{"experts_per_token": 2, "n_kv_head": 3, "rope_base": 10000.0, "parallel_block": false, "init": "trunc", "beta1": 0.9, "doc_mask": true, "steps": 11590, "dataset": "wikipedia_en"}
Below are experts of layer 9 (counted from 0) of a mixture-of-experts language model. Rows are named router (the router's row for the expert), down (a neuron's output weights, with its number) and show model dimensions 0-255. Each number is 128 + 24 x the weight over its row's rms, rounded and kept within 0 to 255.
Before each expert's rows: "raises" lists some tokens whose logits its average output raises strongly, later layers aside. This comes from a sample of Wikipedia text that the model never trained on.

# expert 11
raises: "\n", " In", " and", " A", " The", " As"
router [131 136 109 129 116 124 161  95 140 143 153 153 150 123 109 124  76 128 159 146 144 152 127 117 138 136 137 154 126 145 100 104 191 108 134 166  78 118 145 136 105 139 124 165 145 124 105 135  82  98 112 154 133 177 173 154 124 108 148  92  94 155 138 107 135 117 109 156 164  89 123 167 121 144 171 124 138 106  78 137 118 108 141 131 119 117 110 156 149 119 104 131  84 118 156  94 115 149 121 126 157 102 106 155 106 185 101 148 124 125 138 167 153 135 171 184 153 137 140 138 122 162 114 159 113 109 104 137 113 115 144  92 126 162 144 113 117 131  97 125 165 132 135 143 142 132 105 139 120 124 129 128 156 144 141 114 139  93 135 107 101 119 118 158 126  81 144 158 179 151  97 124 113 122 122 118 123 136 153 144  92 117 167 145 101 110 124 136 133  97 117 104 157 159 134 102 154 111 136 128 124  95  83 162  83 133 144 108 163 116 134 104 152  82 134 132 121  99 151 120 163 135 137 140 108  84 121 116 108  89 189 105 144 128  97 123 147 155  80 157 139 161 133 143 161 133 115 142 158 160 103  92 115  71 120  95]
down56 [148 102 143 147  81 122 143 123 142 185 138 119  85 139 109 107 132 133 154 101 128 112 142 122 102 155  89 140 156 137 130 124  82 152 115  83 108 116 154 179 118 133 163 100 142 142 107 135  75 111 130 130 139 125 158 100 110 129 190  95 142 159 155 130 129 135 115 161  93 144 130 128  75  94  81 139 151 132 165 153 166 172 103 165 101 153 152 135 141 138 165 109  97 162 116 170 144 157 110  81 120  81 125 114 123  55 158  89 106 128 140 104 138 115 132 118 103  85 114 148 129 144 157 156 164 148 172 133 131 127  99 145 143 114 162 158 143 144 154 141  77 151  95  87 119 112 114 122 155 164 152 155 156 119 134 128 122 139  90 132 134 113 111  63 106 130 150 122 150  98 117 117 153  93 121 126 161 148 117 121 104 128 126 132 135 143 118 125  99 110 130 126 112 131  56 131 107 139 124 121 131 149 121 124 148 140 108 127 130  98 127 154 109 174 145 111 147 101 112 136 124 121 122 116 116 172  92 131 143 136 155 106 138 125 163 111 100 117 153 110 139 128 165  97 134 101 120 154 128 122 147 152 122 124  98 125]

# expert 10
raises: "in", "ov", "ash", "r", "ip", "ens"
router [ 96 112 164  67 120 140 136 147 164 107 119 146 107  93  79 122 139 129 139 146 103 156 119  79 121 138 139  95 133 163 121 115 176 138 130 146 104 127 153 120 114  80 122 135 187 135 125 114  97 135 113 110 145 167 126 108 105 123 157 128  94 145 165 107  88 138 102 148 148 115 119 147  99  98 150 104 167 132 167 143 129 122 109  85 128  96 161 149 176 104 128  96  93 128 125 113  97 126 134 107 159 103  90 167 124 137 149 150 136 138 105 132 151 181 138 118 132 138 145 129 122 125 125 148 105 103  80 130 120 155 104 125 140 114 158 151 114 151 116 115 156 126 147 155 101 129  97 174  99 109 140 110 115 112 126  95 169 134 119 135  93 127 174 166 152  95 164 131 145 107 114 129 134 145 150  93 151 143 158 144  99 139 137 119 161 106 150 133 143  98 168 117 124 167 146 133 135 163 107 156 157 129 134 129 101 131 161 164 133 135 100  99 127  89 136  86 124 126 125 115 144 133 160 134 112 108 153 153 129 122 108 149 131  88 121 169 130 130  62 115 139 155 143  99 144 158 136 223 120 119 109 142 124 105 131 117]
down4 [129 135 117  80 155 157 109 132  99 135 116 102 162 103 115 175 124 163 113 124 134 165 162 141 144 106  97  83  47 135 157 125 158 150 127 145 150 120 104 145 116 142 111 139 101 154  99 147 120 126 161 114 166 119 124 132 179  98 110 125 114 112 124 147 123 173  97 149 111 132 129 175 129 145 138 148 122 138 149  94 106 116 128 178 127 109 108 134  91 144 151  93 103  99 144 133  91 132 165 155 133 123 116 120 130  83 170 121 151 110 117 118  89 125 125 158 116 126 143 103 134  97 149 135 151 147 106 142 177 143 130 141 146 126 143 151 148  87 136 116 134 143 125 141 139  99 130 116 143 123 151  89 104 114 140 120 142 181 104 100 147  77 102 173  98 117 103 137 159 119 110 113 109 131 129 139 167  98 142 138 106  91 124 106  68 142 102 132 128 128  95 132 129 115 126 132  97 140 133 108  99 113 176 105 101 153  87 113 113 172  79 153 114 143 146 145  61 126 128 136 131 112 126 157 159 135 134 114 146 142 132 199 143 121  83 140 114 161 146 118 114 149 143 137 147 134  94 176 123 163 120 119  97 113 143 141]

# expert 0
raises: " and", " in", ",", " on"
router [130 141 153 128 137 126 168 111 152 138 148 136 155  77  91 119 106 145 166 166 138 171 122 102 113 134 156 104 116 136  90 102 193  98 130 105 103 154 146 157 128 139 145 134  81 129 143 111  84 104 122 158 168 181 160 187 117 106 133  89  70 161 101 133 129 140 127 155 160 119 132 182  97 116 169 102 152 127  85 137 122 119 153 110 123 133  82 155 154 122 116 155 112 122 152 120  61  65 123 118 100 110 112 127 106 173 104 152 154 114 129 150 143 132 153 157 153 133 139 134 113 135 126 147  78 102  76 124 104 125 139 132 105 157 133 125 125 148 119 126 128 141 151 157 114 150  72 134 128 126 144 113 189 157 115 110 134 128 114 125 102 115 133 131 150 129 141 156 154 125 130 104 132 151 127 113 148 137 161 127 103  98 117 133 147 104 153 146 117 102 121 134 144 141 164  99 139 124 133 107 137  77 143 104 110 119 140 127 158 110 115  94 108 113 147 184 107 120 137 124 154 124 151 131 121 118 136 150 124 123 135  75 164 150 108 141 147 161  73 146 147 160 134 137 135 126 121 166 124 171 125 128 124 104 132 116]
down1 [146 111 138 133 183 101 103 149  92 160 113 129 159  98 133 172 120 128 101 103 107 127 147 136 145 121 120 131 136 105 152  84 137 145 114 102 129  95 130 119 170 141  92 115 106 111 157 168 148 109 138 112 116 118 128 162 170 132 110 111 140 122 122 112 100 157 122 104  95 154 125 130 133 147 174 215 171 112  96 122 118 142  82 161 155 133 116 185 135  90 120 125 133 122 130  93 140 125 125 154 132 172 137 166 118  91 150 106 120 125 119 188 180 138 109 149 119  96 105 106 146  83 132 112 130 118  90 124 130 142 105 131 126 135 119 128 124 114 140 105  94 156  90 122 112 159 128 105  96 144 130 134 137 156 164 140 153 119 165 127  95 123 162 170 113 125 148 140 112 128 114 151  97 141 141  96 132 144 106 148 163 141 137 131 127 139  89 185 158 145 169 134 125  90  75 131  97 127 110 129  83 140 126 128 131  86  98 167 134 110 146 139 118 128 130 135 112  92 121 118 104 156 137 145  83 117 117 135 126 146 140  97 129 126  90 140 151 102 207 109 106 120 107 157 129 130 111 139 108 141 108 117  86 135 161 147]

# expert 9
raises: " and", " to", " in"
router [110 142 164 124 106 118 137  99 145  82 152 154 144 129  81 125  86 113 122 177 149 153 107 131  96 121 163 113 129 117 123  96 141  96 136 176 123 145 137 137 109 148 102 142 127  98 157 132  95 145 119 137 100 151 171 153 111 114 130 110 107 116 108 125 126 179 119 132 109 100 120 117 110 155 117  91 133 133  98 117 119 120 163 103  98 140 122 150 162 118 149 149 127 110 179 123  83 174 146  98 103  87 137 138  96 177 127 126 117 102 134  74 163 128 173 129 108 155 170 125  78 167 112 163  92 120 104 105 115 110 146 141 124 152 153 134 135 140  89 124 154 131 118 141 103 181 143 119  89 151 130 136 147 151 153 105 138 140 117 106 131 122 112 163 167 122 109 144 140 105 175 105 121 132 104 121 119 149 156 137 101 150 134 148 165  78 173 131 162 103 104 114 130 137 143  91 147 115  91 110 144  88 143 132  83 124 140 129 169 133 128  84 145 114 123 141 114  93 144 133 191 120 144 156 126  92 112 163 140  99 142  99 160 133 132 123 137 168  85 146 146 120 121 105 123 172 143 163 140 149 138 145 126  95 120 132]
down4 [ 79 135 145 154 120 130 162 117 135 123 125 114 104 160 137 119 130 149 126 120 150 129 133 140 109 139  95 125 120 126 132 134 122 133 151 113  95 116 177 128 146  85 154 108 159 111 141 101  98 126 174 153 134  75 159 138  77 128  95 158 117 105  91  70 131 150 115 140 184 137 101 133 110  96 119  98 100 108 168 178 109 143 171 107 155 156 138 134 134 139 115 123 147 144 148 145 124 129  82 149 111 117 129 132  97 174 143 113 162 107 124 101 127 111  88 113  91 120 124 109 119 130 106 133 130 115 111 126 158 129 108 120 155 137 117 142 151 145 135 146 112 142 144 139 116 135 145 109 108 166 132 158 124 113 147 144  81 111 118 155 192 148  67  98 136 122 160 113 140 147 102 134 137 136 118 155 131  95 155 136  97 127 158 153 129 149 169 133 100 136 104 149 162 168 139 166 156 124 146 154 121 119 177 157  86 168 119 148 103 142  89 150 166 134 169  94 114 156  98 129 119 133 109  90 135  86 130 124 136 139 128 125 113 127  89 128 113 116 181  85 138 114 110  81 112 155 129  82 133  97 168 106 134 128 127 181]

# expert 5
raises: "-", "|", "===", "====", "\n", "\""
router [109 115 148 116 114 124 160 137 143 139 124 117  96  90  98  97  99 133 133 131 119 138  89  52 105 128 156 112 117 146 110 115 129 100 152 127 108 166 155 127 120  73 143 132 134  96 121 154  97 110 107 120 124 143 134 132 142  91 156 116  64 123 176 125 105 145  75 125 139  95 154 138 148 119 122  99 169 138 127 124 122 123 151 115 126 110 116 126 149 106 147 106  94 116 113  82 144 155  79 120 158  98 147 155 122 169 126 144 176 106 160 146 165 203 159 155 155 122 134 151 115 134 114 145  94 113 133 129 126 114 123 144 111 132 164 144 111 138 106  89 143 154 156 135 127 123  79 139 118 116 148 168 137 147 140  98 117 126 117 104  98 105 149 171 146  99 116 137 115  85 146 136 145 135 145 116 139 125 172 139 106 167 131 148 142 110 120 124 151 115 110 101 189 155 142  91 141 153  88 138 136 117 124 139 129 131 123 125 145 139 131 107 160 112 132 102 166 114 154 158 168 105 140 132 115 141 154 128 107  94 195 139 103 131 104 159 134 130  94 146 155 146 148 104 148 161 114 197 146 160  93 112 111 105 119 114]
down1 [127 133 183  90 142 134 135  93 110 113 188 133 133 145 143 149 102 136 117 157 164 163 118 129 105 133 126 146 107 105  85 124  94 120 137  99 106 123  86 143 148 132 126 109  90 139  70 105 165 157 134  77 136 142 105 113 147  92 117 136 122 109 127  97 160 117 126 147 133 119 115 112  98 104  73 124 138 117 164 114  97 145 157 154 113  98 145 120 115 112 108 133 132 123  82 147 161 121 147 164 116 135  98 122 143 106 115 118 154 128 142 177 140 171 149 109 122 111 130 113  92 122 100 180 105 138 182  72 119 134 156 117 142 160 123 132 130 160 140 125 100 101  76  58 159 127  79 144 134 167 125 163 131 134 133 117 152 143  96 112 125 158 119 149 111 198 137 123 134 122  93 139  99 145 120 156 122 139 166 164 117 126 124 114 118 160 116 146 126 147 120 124 118 121 157  78 138 170 157 112 141 142 111 135 150 139 147 138 106 132 117 125 131 126 142 126 123 124 111  75 160 171 139  93 149 129 114 139 136 141 129 147 144 127  87 119 115 104 171 113  78 137 135 121 170 168 102 158 117 142 120 135 119 146  92 150]

# expert 7
raises: "at", "ed", "is", "it", "in"
router [120 130 159 110 141 152 147 128 156 103 119 145 175 112 106  85 116 133 160 135 121 146 131 111  86 124 150 157 150 129 113 134 176 123 119 140  84 165 135 149 133 106 129 126 137 140 161  87  94  87 156 117 128 163 117 108 110 114 134 116 108 107 128 103 104 153 108 119 149 119 144 141 153 118 183 107 161 104 138 150 138 104 151  70 137 126 122 151 140 144 115 113 114 138 146  94 104 107  77  97 106 110 100 121  80 122 125 178 125 117 133 118 147 184 144 147 163 166 115 117 103 153 110 144 112 116  87 113 134 157 133 151 153 128 137 143 125 155 133 109 105 155 165 180 119 131 105 159 109 123 147 194 142 162 127 119 150  85 116  99 113 128 176 154 144 140 139 121 129 121 155 128 133 116 108 117 122 142 153 117  77 104 136 111 140 130 143 156 150 109 135 101 164 138 131 107 130 136 119 131 130 138 108 171 102 155 131 141 131 170 107 123 114 118 122  76 154 147 125 125 159 155 166 143 106 137 133 165  94 163 126 127 115 103 107 146 136 143  50 129 141 129 144 109 134 136 126 216 154 173 106 142 130  99 129  81]
down6 [155 159 128 137 130 152 120 132 135  90  97  96 113 101 143 159 140 126 153 155 126 138 148 119 161 113 149 126 111 116 127 131 101 134 127 123 155 145  95 181  98 138 114 150 112 121  90  88 180 133  84 138 119 129 144 193 153 115 144 112 139 154 145  89  98 194 134  99 159 156 121 116 142 132 101 139  96 138 147 137 120 123  96  94 145 143  94 119 132 144 153 139 136 138 149 137 148  94 181 133 114 119 124 140 121 107 131 120  99 130 161 105 120  75 172 120 159 121 118 129 135 104 142 119 126 150 123  95  99 121 164 113 159 116 140 142  93  73  97 169 117 140 126 101 141 146 116 163 104 116 126 116 140 118 107 145 120 124 128 104 141 133 101 140 143  75 134 135 115 105 165 187 112  81 120 102 135 143 120  82 137 183 139 136 132 112 119 127  99 106 179 177 148 121 122 113  93 147  96 121 152 164 132 111 124 128 133 116 126 124 149 150 151 146 165 133 119 125 138 143 133  51 121 129 137  84 155 133 161 123 144 124 120 163 102 132 126 108 154 108 145  71 156  80 143 123 129 143 107 125 177  96  96  99 107 155]